Below are experts of layer 7 (counted from 0) of a mixture-of-experts language model. Rows are named router (the router's row for the expert), gate (a neuron's input weights, with its number), up (a neuron's input weights, with its number), down (a neuron's output weights, with its number) and show model dimensions 96-191. Each number is 200 + 30 x the weight over its row's rms, rounded and kept within 0 to 999.
Before each expert's rows: a language model's description of what the expert responds to; "comes after" lists some tokens at least twice as common just before its tokens as in all text. This comes from a sample of Wikipedia text that the model never trained on. Tokens count by the router's weight.

# expert 44
It responds to: Pronouns and title words
comes after: " the", " The", "The", ".", " that", "the"
router,143,230,263,217,161,205,172,272,176,172,200,225,188,167,203,216,235,111,190,157,139,207,161,176,209,186,233,247,203,152,220,206,205,225,240,208,190,212,229,210,208,186,214,225,241,203,193,249,191,224,228,200,202,212,204,244,243,200,172,253,176,201,212,223,144,184,197,187,219,198,271,219,246,192,242,185,205,149,218,224,220,250,224,185,250,209,157,248,236,232,230,260,193,229,211,204
gate0,164,216,243,164,186,202,179,138,201,264,168,233,195,176,229,154,201,196,202,204,214,188,167,223,130,194,234,189,190,255,240,200,157,235,248,217,175,158,169,225,227,264,237,155,189,190,221,213,173,167,192,252,163,228,220,213,157,184,269,217,239,205,215,162,181,194,210,239,197,153,194,226,235,231,242,159,207,169,155,173,202,170,216,187,159,180,174,200,173,217,187,232,222,172,247,190
up0,223,208,199,195,226,173,192,211,150,207,228,247,190,240,186,184,173,173,242,225,188,230,210,158,214,250,188,197,235,162,143,227,191,170,143,199,225,243,217,235,153,162,195,223,176,167,214,173,204,211,269,227,212,201,215,233,233,186,175,207,190,178,218,158,203,145,220,167,168,169,192,191,199,188,230,159,214,225,209,210,154,247,168,186,270,225,197,167,232,209,207,166,254,185,158,206
down0,190,164,167,215,205,196,165,231,205,200,260,152,243,184,186,166,215,210,226,234,190,242,149,186,153,175,217,256,243,189,184,189,216,201,157,250,213,261,198,158,225,240,259,181,230,272,183,228,178,195,172,158,205,230,258,188,223,206,235,184,224,246,209,243,244,246,171,204,214,220,215,235,168,173,251,190,242,207,227,246,173,192,207,206,209,180,231,241,233,264,194,182,224,188,212,179
gate1,236,242,275,218,155,220,193,171,234,208,193,222,203,131,252,183,188,187,151,232,211,224,175,160,226,205,161,167,178,163,179,222,175,221,228,241,170,257,278,182,196,199,202,190,187,195,152,161,194,208,243,191,185,213,216,203,190,222,173,211,216,156,166,209,191,189,231,184,211,189,206,266,224,234,216,235,194,144,136,158,198,214,219,224,235,196,181,194,235,239,224,208,211,152,223,203
up1,128,175,164,180,229,177,227,224,175,183,208,223,198,156,177,217,151,225,237,150,234,176,237,241,169,201,213,261,212,230,219,190,220,179,237,208,209,183,199,154,265,194,207,231,221,224,270,194,223,154,197,190,195,212,186,184,185,187,234,174,217,264,233,222,177,217,207,187,200,208,209,202,190,169,170,167,220,232,218,221,223,208,271,193,219,194,193,171,196,180,179,202,192,200,190,211
down1,218,181,182,207,248,178,182,178,174,206,267,190,204,219,195,210,211,250,241,180,225,247,219,212,193,254,178,209,238,244,192,191,204,194,199,189,226,147,197,227,230,221,211,167,211,156,202,210,197,188,189,171,211,208,191,175,187,187,211,194,196,204,181,232,191,186,158,146,201,226,193,233,214,177,271,213,216,227,223,153,245,240,173,241,198,225,232,230,169,219,161,175,191,229,175,187
gate2,202,194,195,220,203,179,223,242,133,180,203,198,191,276,240,207,229,168,230,196,144,222,152,190,211,205,159,166,200,218,212,154,236,201,225,200,206,238,214,222,184,194,144,206,215,155,157,258,214,195,179,183,174,203,161,217,209,231,160,171,219,156,178,235,248,187,191,175,203,184,196,211,168,199,198,218,158,171,229,228,232,178,193,201,216,255,214,302,189,232,199,247,211,190,232,248
up2,220,224,223,246,206,171,231,202,185,195,230,190,240,164,183,199,177,190,242,175,168,251,195,214,162,174,230,201,228,283,165,207,184,215,225,209,274,188,226,179,210,216,220,211,181,168,229,214,277,209,268,152,224,159,222,180,224,240,175,210,267,190,228,228,197,175,196,199,222,192,186,242,253,228,205,145,258,158,147,243,208,152,156,238,233,194,180,190,144,198,203,198,228,197,208,234
down2,171,237,224,199,187,169,160,134,218,190,178,192,206,235,163,143,209,168,135,191,219,221,144,243,188,234,264,264,207,224,205,210,256,228,178,223,168,226,226,130,214,202,174,215,177,179,234,162,244,155,195,192,237,169,216,248,190,223,168,188,210,183,149,167,225,234,230,185,202,228,168,233,200,221,133,177,210,259,177,181,211,169,183,193,195,189,154,212,205,210,245,226,193,148,203,163

# expert 30
It responds to: Coordinating conjunctions, commas
comes after: ",", " and", "s", " well", "\"", ")"
router,182,179,210,195,160,160,267,172,200,214,233,209,155,178,235,190,211,188,208,216,180,148,196,144,173,211,163,175,208,212,206,211,223,201,227,192,170,159,227,245,170,170,170,181,162,209,251,227,198,153,241,218,190,181,192,249,249,193,221,212,201,164,218,196,180,248,179,226,180,164,166,190,250,240,184,191,196,228,173,193,214,229,233,224,149,178,176,218,170,248,194,211,212,154,197,221
gate0,206,190,153,187,219,214,168,182,156,191,105,158,197,165,169,203,213,205,196,202,179,185,194,159,229,198,208,282,227,240,233,145,271,165,159,171,190,249,178,180,152,235,226,233,202,185,206,140,200,207,222,180,203,185,222,208,222,201,185,258,200,209,174,218,140,171,140,159,183,210,221,198,227,199,176,202,237,206,184,205,202,187,192,198,174,187,219,156,211,193,190,173,157,208,191,191
up0,208,190,214,191,213,236,249,255,232,225,263,196,170,204,181,232,193,220,228,212,246,202,190,197,222,191,203,166,208,180,184,256,158,252,203,223,181,169,225,272,204,166,251,167,267,211,209,249,165,176,215,187,191,230,182,203,227,191,196,161,192,191,234,193,262,222,200,234,197,212,172,285,175,181,185,186,165,132,231,207,248,209,223,207,217,230,184,169,214,189,227,237,231,225,133,206
down0,237,209,227,263,219,177,173,218,171,230,204,192,194,272,180,184,207,129,207,166,152,224,254,180,171,194,152,212,221,210,216,152,207,197,158,179,191,228,218,168,168,193,175,238,196,228,158,189,212,209,251,169,174,175,234,199,229,159,202,217,202,179,276,187,161,196,248,217,196,174,251,200,163,181,180,207,198,178,193,165,217,233,171,209,189,200,193,222,173,197,210,186,177,218,126,222
gate1,211,178,169,155,256,175,229,210,254,174,160,191,201,219,174,177,177,195,206,232,181,210,197,213,187,161,226,207,163,200,204,224,203,210,171,236,165,215,233,190,183,193,220,225,191,212,188,223,182,216,202,273,188,214,196,259,201,170,199,187,242,227,217,213,226,170,211,209,190,145,217,221,157,214,187,181,209,193,204,208,251,203,210,197,207,220,135,186,195,194,153,193,154,173,187,208
up1,157,237,155,143,196,189,252,272,181,200,185,204,257,226,190,211,178,233,224,223,199,168,192,233,178,215,205,223,216,219,182,154,213,190,193,226,151,177,132,251,108,231,210,169,182,168,207,212,242,229,230,211,198,182,205,202,172,192,229,178,241,173,203,170,182,220,227,205,166,206,224,212,207,236,232,207,200,166,204,180,252,158,188,234,279,165,181,235,211,207,229,164,201,193,222,241
down1,231,146,187,204,187,261,171,239,190,216,171,124,205,231,236,214,190,143,238,174,127,191,205,213,186,215,165,194,204,209,193,172,228,134,196,187,210,190,162,154,213,173,232,188,156,204,198,172,192,226,192,145,202,203,242,211,214,221,182,197,196,221,171,153,167,245,191,188,139,179,235,209,208,186,237,216,177,250,225,190,147,182,219,224,221,212,200,190,242,201,192,191,210,236,201,182
gate2,166,222,146,222,202,128,186,212,171,211,222,215,204,221,197,154,187,269,191,215,217,229,229,228,181,211,211,168,170,200,166,220,169,145,149,181,167,208,224,150,244,212,240,194,239,193,163,167,206,200,173,234,198,250,182,225,183,189,247,184,210,164,192,215,230,167,222,151,216,234,206,222,208,212,154,189,222,223,255,208,228,230,207,208,197,244,204,181,137,212,197,210,203,180,203,200
up2,224,201,224,233,225,237,163,194,243,198,183,160,186,209,202,243,246,149,189,196,174,205,151,184,206,185,239,207,208,242,193,208,250,266,249,201,189,213,214,274,163,230,196,210,157,212,201,203,204,220,220,200,212,215,208,149,201,170,166,171,210,202,212,191,193,229,183,202,156,185,180,223,152,172,241,236,166,183,202,175,192,173,184,210,247,193,188,156,226,199,202,179,182,189,185,176
down2,147,206,190,200,149,134,229,221,199,206,203,200,169,204,198,203,161,239,177,200,231,192,122,214,215,253,215,293,196,203,206,169,191,206,198,187,220,126,206,217,197,197,178,188,251,210,190,231,217,190,198,180,160,201,195,196,184,170,188,167,192,214,224,229,151,194,129,161,192,159,281,196,170,140,237,178,260,152,160,192,170,167,113,167,202,205,239,149,181,169,203,177,189,163,210,167

# expert 60
It responds to: Table headers and separators
comes after: " |", "|", "-", " Candidate", " No", " %"
router,181,235,243,183,169,177,238,181,165,183,198,262,229,189,192,182,179,243,175,204,203,123,248,143,216,212,249,182,169,205,172,207,178,209,245,147,193,195,212,229,199,212,148,170,185,227,213,197,224,193,180,244,179,160,182,189,183,190,189,212,227,220,131,217,187,173,197,204,134,205,157,211,155,170,178,200,231,204,232,221,160,221,177,184,185,245,223,208,210,218,210,199,185,212,230,196
gate0,178,213,175,228,208,167,207,161,212,189,164,218,234,168,201,180,141,131,210,219,217,211,228,219,194,182,185,176,204,187,170,251,192,193,163,227,179,210,193,130,190,190,211,255,185,185,246,207,186,186,189,258,239,176,240,237,169,180,184,250,208,222,199,193,205,261,242,244,274,245,207,190,180,213,156,197,232,188,214,187,199,214,187,217,169,225,200,187,186,241,158,204,191,268,205,217
up0,245,152,212,175,244,233,155,258,223,222,199,188,196,252,197,180,247,207,191,235,132,200,183,162,179,190,162,221,205,198,280,192,218,231,229,180,266,181,226,247,225,242,247,173,200,189,207,217,172,251,168,213,164,230,182,210,166,237,196,184,187,196,233,200,205,230,177,148,194,201,148,223,206,185,228,191,176,262,163,205,229,238,209,163,221,172,184,221,196,169,204,213,215,172,173,154
down0,172,194,178,203,241,214,233,189,201,141,180,202,175,204,243,189,135,229,178,189,210,235,200,190,198,222,201,222,215,217,224,209,155,225,151,167,215,209,212,207,162,154,235,209,175,206,184,260,179,170,168,207,185,186,184,197,239,179,223,185,239,178,192,146,229,245,176,193,222,215,200,140,205,193,179,160,219,194,201,191,162,223,191,227,220,179,171,236,226,193,224,168,172,280,259,206
gate1,201,202,231,130,168,205,259,176,183,236,245,231,189,212,188,206,183,172,159,232,206,181,187,188,254,228,174,160,210,163,222,215,243,175,214,213,237,238,207,208,168,198,136,143,214,232,257,177,209,177,212,179,200,206,202,176,184,192,219,191,175,248,198,265,202,210,189,229,163,254,234,212,171,139,205,214,208,199,212,195,179,244,203,246,171,218,162,191,223,194,199,166,216,250,251,236
up1,216,186,193,169,228,208,184,164,209,199,189,177,217,182,240,208,198,185,138,142,181,179,219,178,195,192,201,239,169,237,256,206,185,268,185,125,174,227,168,267,179,206,205,204,160,166,214,220,165,172,211,238,138,237,198,202,202,202,157,235,184,216,166,179,231,195,215,187,205,205,194,243,166,164,176,193,191,232,160,162,187,177,167,262,210,167,197,250,166,197,198,188,169,202,208,159
down1,190,195,162,225,252,207,210,134,161,222,171,206,231,214,157,241,228,236,195,231,234,228,150,205,209,207,167,160,173,180,243,237,201,235,170,182,193,263,184,214,212,220,223,155,189,175,196,217,202,230,212,161,212,233,199,256,196,220,221,253,237,217,167,174,169,218,197,231,205,219,205,151,213,226,216,267,186,201,196,169,194,204,197,192,171,230,260,204,198,222,195,235,234,153,249,255
gate2,196,237,174,191,191,217,155,193,222,181,250,150,251,210,159,159,214,212,195,232,232,210,202,176,166,257,159,141,249,190,215,213,195,185,206,205,249,213,186,218,197,229,243,146,156,192,159,175,257,226,214,254,213,187,239,185,211,211,194,170,160,178,205,176,226,261,248,196,247,226,200,200,187,202,242,213,198,202,187,181,203,142,178,286,182,232,201,269,218,195,168,219,202,174,211,167
up2,203,232,198,195,189,236,247,194,256,191,124,182,172,175,203,198,200,147,180,189,199,228,166,163,201,239,151,153,173,226,173,214,221,188,184,175,211,132,254,248,227,170,172,225,183,256,238,222,159,202,157,173,233,168,240,161,177,249,213,264,198,228,245,301,175,134,189,196,189,210,168,211,204,212,139,177,193,211,189,230,132,177,197,191,215,208,215,164,193,231,236,127,177,207,220,237
down2,203,151,222,199,178,208,253,213,193,224,174,228,211,257,216,206,170,134,220,251,207,165,194,157,202,182,228,217,155,205,211,221,208,247,258,156,179,212,190,219,207,164,210,180,220,195,171,190,189,206,194,201,150,234,195,175,189,172,121,236,176,175,188,204,185,157,187,211,196,163,241,210,142,182,177,154,151,204,168,229,210,236,264,159,156,205,233,209,206,220,184,233,215,198,199,182

# expert 38
It responds to: Numbers and quantifiers
comes after: " ", " a", "1", " with", " and", " two"
router,178,190,186,252,163,240,247,242,227,236,232,134,206,202,223,203,200,213,212,236,234,156,228,183,179,194,150,178,173,177,177,171,223,189,249,202,171,155,236,232,214,246,183,199,171,162,146,241,211,208,245,178,172,203,207,196,172,181,189,228,223,189,173,146,234,227,194,151,215,198,246,215,267,227,170,185,196,196,221,282,193,241,232,167,186,239,193,190,220,189,177,163,231,192,191,240
gate0,139,142,224,217,189,226,243,181,189,177,181,190,234,184,174,217,203,201,191,209,210,172,211,196,180,242,213,182,199,213,217,231,234,218,183,150,214,202,224,187,202,168,194,166,268,182,171,237,247,239,137,182,225,195,169,230,221,202,203,234,153,218,213,220,153,179,239,196,158,171,224,199,191,202,214,238,242,186,171,259,194,266,233,211,221,183,211,210,209,191,226,249,185,235,259,212
up0,137,167,182,167,187,248,249,141,162,210,212,222,287,210,176,199,247,203,218,235,161,176,211,223,194,227,215,146,213,245,192,225,220,197,174,190,203,222,253,149,154,203,172,178,224,189,215,219,243,206,151,162,176,189,167,154,235,202,200,226,128,176,220,202,165,202,211,163,176,192,203,220,200,172,212,179,252,198,173,221,175,239,227,215,216,204,214,212,231,210,201,217,256,238,239,244
down0,192,197,258,179,301,184,188,211,155,170,175,233,197,155,219,222,180,219,124,200,196,180,210,155,204,210,138,233,200,210,208,212,197,195,238,204,212,163,184,225,227,197,184,203,185,202,186,215,219,198,210,231,246,277,188,158,180,193,257,203,171,210,234,246,184,185,245,227,217,230,230,210,193,186,209,223,144,212,167,147,194,177,201,194,231,198,187,161,230,190,236,160,195,158,172,179
gate1,224,190,186,197,193,218,242,202,150,186,204,232,218,193,214,154,164,196,269,209,164,204,221,235,197,239,191,183,261,171,126,187,206,208,183,201,194,163,210,218,201,192,138,195,226,237,193,190,235,257,209,217,184,160,202,202,187,170,203,188,212,223,179,175,153,190,194,224,146,235,225,245,153,193,206,222,113,174,175,170,187,155,155,132,238,245,215,193,182,149,188,163,177,211,183,246
up1,175,206,192,216,169,238,171,189,173,232,184,220,204,156,246,175,138,183,220,157,168,213,178,192,156,163,179,185,210,205,185,180,233,268,195,219,258,193,261,281,217,155,201,186,239,229,163,187,232,233,231,239,154,177,222,205,187,163,220,184,192,166,192,188,234,197,179,225,170,185,212,234,176,198,143,199,222,182,184,239,199,168,172,229,256,221,217,216,207,215,137,181,166,250,176,215
down1,201,197,138,215,176,187,188,244,164,202,183,209,218,232,200,191,173,189,212,175,212,177,173,209,259,177,203,177,194,163,204,223,176,248,217,171,153,240,153,210,187,202,200,225,183,177,246,209,257,227,194,222,165,189,230,212,193,230,203,223,230,213,166,199,183,235,186,203,202,187,197,222,145,243,220,203,168,238,176,217,192,218,215,247,174,175,198,211,191,224,222,219,194,180,160,153
gate2,180,183,246,215,217,209,260,195,194,238,209,201,187,265,138,224,215,198,178,216,228,219,173,206,174,232,207,219,196,243,256,203,215,162,191,137,223,181,181,154,186,194,162,167,173,153,149,192,196,237,147,216,211,233,229,185,194,203,184,124,147,205,203,200,222,188,249,165,216,203,215,227,198,207,187,198,201,146,204,154,183,191,180,236,150,212,201,199,188,186,239,207,201,222,204,184
up2,160,258,211,189,244,140,163,125,166,185,176,187,198,185,207,145,227,150,227,176,249,250,230,198,225,244,198,228,195,181,219,200,121,204,184,203,176,165,191,206,167,199,190,193,223,177,220,192,181,214,197,222,236,228,255,175,226,199,181,214,218,172,210,150,177,218,220,177,259,198,187,204,183,204,146,199,197,197,237,196,151,149,185,179,142,151,202,215,215,202,216,186,188,259,238,184
down2,225,205,162,190,263,197,241,256,162,202,176,147,219,243,173,214,198,209,178,183,224,194,252,204,156,198,212,197,206,243,234,219,180,177,204,211,206,232,257,177,226,226,196,215,164,180,187,212,202,232,236,221,159,155,196,172,230,196,174,241,220,188,230,227,226,198,187,229,235,197,267,218,215,220,235,244,175,198,230,212,209,244,218,198,175,221,225,149,187,182,163,220,235,253,170,209

# expert 45
It responds to: Sports events and competitions
comes after: "0", "2", " the", "th", "5", "6"
router,243,228,208,236,178,219,196,258,147,175,163,205,182,270,210,261,206,164,197,227,189,200,231,186,205,243,326,165,170,172,225,171,201,170,191,243,229,239,195,191,213,248,250,174,214,200,165,210,236,207,175,178,172,161,177,182,158,189,225,208,188,198,151,189,197,209,207,171,203,212,211,276,221,234,197,253,172,167,207,246,195,162,218,157,209,216,197,198,248,158,217,190,186,260,160,212
gate0,175,164,229,173,194,268,154,203,183,200,207,181,247,211,163,232,223,154,155,256,206,213,216,204,176,201,202,219,210,231,231,197,237,212,166,161,197,245,214,155,250,192,160,231,204,168,199,235,179,222,258,202,187,245,195,227,263,201,173,197,162,230,181,196,181,212,267,246,220,221,198,218,220,190,246,128,167,210,236,205,192,153,183,181,216,201,189,165,256,191,207,200,224,213,241,238
up0,232,166,220,198,261,221,183,218,160,172,158,196,176,179,210,220,190,179,171,259,234,275,194,147,199,205,218,216,174,170,125,240,232,211,184,196,232,163,167,199,175,224,188,209,164,145,188,213,136,196,198,187,221,241,205,207,235,272,214,222,167,239,196,184,248,256,227,200,222,246,211,233,202,219,287,184,212,196,211,217,217,170,196,131,228,202,186,213,194,211,200,199,172,209,221,268
down0,199,209,204,183,169,199,182,199,219,227,190,255,222,208,233,169,215,206,196,232,165,219,229,202,179,194,177,179,214,178,167,228,219,231,201,141,230,223,174,184,198,121,185,241,207,155,211,227,176,201,241,193,192,255,248,209,208,253,157,263,185,224,246,186,205,199,202,202,230,209,257,259,187,193,168,168,153,197,174,150,174,218,203,223,227,161,201,181,207,188,154,182,241,224,206,239
gate1,197,196,184,252,239,220,212,210,195,257,224,181,154,197,294,163,202,199,175,203,189,222,244,217,193,208,172,250,212,231,221,235,180,215,198,236,176,251,227,199,208,215,198,206,196,213,197,164,195,170,213,223,183,137,274,268,221,219,201,216,215,150,199,204,184,180,208,215,199,183,227,260,203,242,147,200,225,259,210,209,223,165,207,239,196,226,257,192,174,194,191,226,249,167,120,208
up1,244,179,194,208,172,240,141,189,150,152,203,218,187,213,168,210,219,224,146,155,252,170,204,187,219,191,178,170,212,176,194,150,222,228,234,167,225,167,244,227,229,215,247,189,177,166,190,211,208,162,204,214,168,185,184,176,205,228,223,218,197,218,195,197,234,198,146,208,130,218,210,152,168,194,135,222,151,202,167,180,177,241,219,173,207,172,171,194,173,169,191,154,175,232,220,188
down1,197,238,191,238,180,231,176,223,188,175,257,171,188,248,196,173,222,195,171,256,191,187,257,170,175,222,248,215,221,214,168,240,209,166,186,219,182,186,215,226,222,205,220,177,185,226,150,214,210,193,188,186,192,209,180,173,175,228,222,173,257,230,228,199,195,225,175,189,238,251,216,253,208,194,156,208,224,177,158,193,197,229,202,196,188,264,245,208,153,221,199,233,225,198,118,189
gate2,173,239,147,197,201,176,217,239,214,201,217,162,201,221,194,195,173,156,225,242,218,186,161,166,227,188,197,189,200,215,189,191,174,254,212,245,177,238,211,261,210,176,257,216,274,207,186,206,185,180,208,261,159,176,183,226,198,181,197,201,232,211,255,170,177,236,186,218,172,176,197,250,201,157,215,202,173,212,201,258,218,146,222,165,194,156,259,210,241,200,156,213,237,194,179,131
up2,220,144,249,218,175,188,214,167,235,185,201,193,220,159,235,203,212,206,178,156,244,198,205,254,194,251,238,187,222,185,208,210,192,197,207,207,176,183,265,184,226,222,176,180,164,185,209,207,211,213,212,202,232,240,155,216,204,188,214,129,210,208,175,191,242,139,169,211,224,177,238,160,253,230,196,199,227,235,238,201,182,182,165,203,165,179,181,168,191,236,207,204,141,185,239,239
down2,212,256,180,202,204,197,201,144,195,180,251,237,178,232,208,210,169,241,191,205,177,207,159,207,227,209,154,186,177,177,206,211,190,196,159,192,246,162,179,202,201,204,211,209,216,226,132,228,177,210,212,182,179,231,239,232,188,203,155,190,221,211,183,224,150,161,150,217,200,158,247,230,203,204,206,168,171,149,211,183,218,242,191,142,158,273,247,199,215,188,132,185,200,214,213,209

# expert 3
It responds to: Military and government words
comes after: " the", " a", " of", "'s", "th", " National"
router,203,244,193,186,248,169,191,168,289,204,197,136,185,210,223,256,237,196,170,277,229,197,243,180,127,138,209,229,234,245,176,195,183,211,229,231,169,152,217,186,211,180,248,216,229,205,184,206,205,178,192,220,223,187,242,212,203,193,210,223,196,192,193,185,252,177,176,168,175,212,187,203,234,231,192,174,220,209,242,233,181,185,200,192,233,187,217,191,249,191,159,196,195,177,197,208
gate0,244,178,213,176,185,208,229,205,248,238,230,241,257,192,193,154,192,168,231,214,210,173,198,173,157,195,154,206,230,185,200,175,177,192,184,172,232,215,216,197,200,230,233,213,204,188,161,194,187,252,206,254,218,235,201,211,236,197,216,152,276,221,243,220,236,196,213,166,247,183,208,197,196,175,157,202,179,166,210,168,193,232,221,212,195,232,149,220,212,208,203,160,301,198,235,176
up0,141,215,196,187,234,208,187,182,193,138,189,218,164,207,223,196,166,184,163,200,230,246,184,280,242,215,222,202,188,178,184,203,198,180,222,176,194,217,180,198,232,171,119,182,206,159,241,222,221,202,215,145,185,155,190,176,158,200,161,261,158,211,154,196,129,217,223,243,170,204,161,185,195,237,183,254,292,232,186,227,178,151,194,217,207,151,212,186,216,208,195,244,132,166,188,201
down0,193,195,200,180,213,259,234,194,188,223,194,208,174,246,224,254,180,192,250,235,149,216,167,212,242,183,180,227,193,207,192,243,211,194,185,153,213,230,187,192,179,217,176,203,186,208,235,197,266,204,197,204,157,227,128,183,217,189,227,256,180,184,249,212,237,179,213,223,227,232,235,194,148,186,218,189,197,218,222,270,233,152,184,233,183,179,245,202,191,139,203,183,197,262,241,207
gate1,183,207,214,190,194,200,256,187,217,210,215,180,166,227,110,187,220,181,189,232,226,192,234,146,187,195,196,254,196,248,237,169,186,236,212,186,236,227,260,239,220,208,240,213,134,204,214,195,244,255,213,240,207,173,246,169,178,242,190,197,211,201,227,260,227,203,200,175,221,236,208,201,270,215,258,223,194,167,189,196,220,191,142,180,207,194,146,149,189,273,182,192,242,164,207,235
up1,225,233,213,225,215,200,221,221,187,163,185,196,228,207,262,212,209,232,196,150,202,188,170,199,225,176,203,156,221,170,194,228,214,146,208,189,279,186,155,189,216,205,218,155,236,215,173,156,181,223,241,190,200,180,198,214,249,183,187,167,222,175,190,173,156,191,211,183,167,161,191,230,182,195,177,250,219,193,153,147,232,200,176,194,222,196,159,212,152,143,193,188,211,161,208,178
down1,271,218,217,202,204,196,179,209,210,182,169,184,162,172,210,229,217,175,165,199,182,220,205,119,227,211,218,235,155,197,217,208,245,224,179,146,117,246,193,198,142,212,188,208,182,242,112,161,240,242,254,203,170,196,236,236,180,191,237,243,202,172,223,216,201,236,202,244,180,196,151,194,219,183,189,169,220,244,187,212,201,196,196,228,172,220,209,145,191,158,177,261,166,186,238,286
gate2,197,183,194,226,149,202,202,162,201,224,162,225,220,206,219,204,189,242,169,188,194,188,167,246,228,181,167,222,212,199,171,206,189,229,142,232,208,186,216,169,145,218,157,211,210,193,179,203,192,178,229,194,189,232,137,218,148,193,195,260,218,160,178,186,254,212,163,131,200,215,206,232,190,179,172,193,245,199,131,197,162,226,220,195,170,262,196,204,211,203,172,189,258,195,237,129
up2,206,196,175,226,145,156,215,165,179,230,165,187,185,220,214,188,203,224,153,174,232,196,186,244,220,125,204,230,229,240,156,204,195,217,195,218,182,192,187,226,158,214,192,193,212,230,178,210,198,180,213,226,167,221,107,250,153,161,216,249,280,163,175,192,262,243,150,133,224,230,199,208,189,148,177,225,230,251,164,238,188,212,202,163,223,220,208,231,204,222,191,186,243,199,240,179
down2,195,208,221,194,202,184,189,166,211,179,196,188,207,222,228,208,214,215,187,164,191,192,222,219,281,201,188,231,221,235,153,208,181,182,234,187,223,193,145,187,201,232,255,179,150,234,210,219,235,246,213,167,216,206,152,186,175,155,208,216,186,134,167,178,277,243,181,170,167,183,207,213,209,199,191,258,223,240,220,190,204,186,160,237,210,242,179,195,194,187,205,207,259,138,179,181

# expert 61
It responds to: Abbreviations and table headers
comes after: " |", " P", ";", "P", " p", " T"
router,175,246,188,218,177,188,256,174,169,184,178,240,228,227,192,177,200,229,186,235,146,185,207,168,213,226,228,211,194,239,202,231,186,137,191,176,124,287,245,172,203,186,208,195,257,209,158,196,189,203,188,225,201,207,150,245,187,181,205,150,240,211,207,242,194,224,238,194,167,172,270,242,189,167,209,192,232,191,190,216,181,169,237,225,171,195,191,213,253,207,253,194,192,203,192,110
gate0,220,218,216,200,155,222,198,171,210,215,183,230,246,184,237,169,241,180,214,236,242,191,233,190,219,186,215,209,204,176,138,146,176,154,236,159,172,171,198,152,162,193,189,186,197,166,112,236,253,225,267,175,172,176,145,188,203,180,174,191,240,212,246,132,192,163,182,177,191,207,207,170,214,205,148,169,177,230,262,256,200,219,192,234,200,162,204,161,201,204,260,151,238,176,227,188
up0,179,250,179,212,214,197,203,194,157,207,169,168,234,225,184,183,250,180,231,209,181,205,195,221,171,168,213,177,189,169,236,224,226,276,130,230,206,195,174,205,245,196,208,163,193,250,240,220,157,215,187,236,197,215,217,243,258,181,191,206,205,237,205,209,199,247,147,234,195,131,252,177,185,206,229,211,182,178,164,192,241,179,155,124,195,185,190,205,159,196,128,201,213,227,233,178
down0,211,192,190,272,161,215,255,172,132,211,194,197,220,214,203,207,162,173,193,116,209,170,197,179,211,198,187,233,193,148,194,204,231,201,133,241,197,184,222,201,210,186,230,151,267,235,255,201,201,203,218,218,186,163,179,203,153,175,188,218,185,238,204,185,173,176,227,202,169,207,226,226,184,184,199,169,198,195,212,228,183,185,231,184,212,179,212,168,186,172,208,203,205,185,174,221
gate1,228,197,175,254,174,188,214,144,167,225,167,211,182,155,176,186,229,208,184,225,267,233,209,155,247,229,194,209,234,183,183,199,207,218,202,287,241,220,236,191,192,206,160,167,214,172,214,226,170,165,126,215,199,171,173,233,194,204,210,208,217,215,255,199,212,227,257,197,192,139,219,195,214,234,233,250,230,211,165,204,200,182,175,174,234,219,182,237,212,194,192,204,197,219,212,243
up1,193,218,204,179,180,193,179,161,131,236,148,229,181,178,180,194,227,232,242,244,202,174,232,163,231,240,191,199,221,162,155,178,224,176,205,235,167,166,231,190,178,188,170,173,159,193,207,213,224,155,136,192,162,203,184,154,168,239,170,236,233,184,225,211,215,228,233,191,196,169,228,230,198,204,221,220,273,221,155,166,174,171,160,204,220,260,217,209,171,209,167,218,209,219,218,191
down1,235,112,191,216,138,196,164,245,266,224,224,206,211,199,174,191,212,190,209,175,165,221,193,143,179,166,188,183,230,158,233,162,250,209,227,203,233,192,214,224,261,167,195,229,171,266,217,176,240,211,204,183,150,254,233,203,165,233,221,116,189,242,207,220,164,191,236,233,196,185,169,197,215,210,206,212,195,175,187,216,228,190,214,221,203,221,161,208,184,214,221,171,216,211,231,234
gate2,181,218,182,246,196,183,184,206,179,197,227,228,164,205,180,224,224,214,168,194,186,222,147,222,216,207,222,208,229,206,234,221,212,224,155,219,212,253,268,182,230,176,158,256,214,188,141,210,170,173,168,184,212,180,194,189,223,192,199,159,183,204,218,207,167,180,234,151,192,156,192,241,255,229,215,196,179,270,241,178,194,193,190,168,243,207,167,155,208,141,196,195,179,211,221,182
up2,203,186,228,230,189,223,236,195,202,181,156,192,166,193,273,219,229,179,215,212,142,267,188,183,218,189,176,172,264,164,197,178,217,205,214,193,207,172,214,205,213,230,202,183,228,162,181,195,214,197,209,211,209,188,150,196,207,151,189,241,173,195,219,210,182,185,205,151,245,193,211,222,169,184,197,162,187,208,235,175,189,191,179,162,201,207,228,130,216,172,211,202,203,163,246,192
down2,216,258,215,242,123,213,217,146,193,221,171,156,194,217,220,217,205,218,235,184,212,262,146,211,253,217,187,207,235,184,171,209,227,164,195,208,187,210,229,224,198,229,177,231,274,165,168,205,178,258,220,184,171,180,226,162,229,189,207,150,203,173,163,223,155,261,219,196,184,171,204,231,176,199,192,127,228,192,190,174,203,198,220,175,208,200,222,187,216,133,216,224,183,169,217,261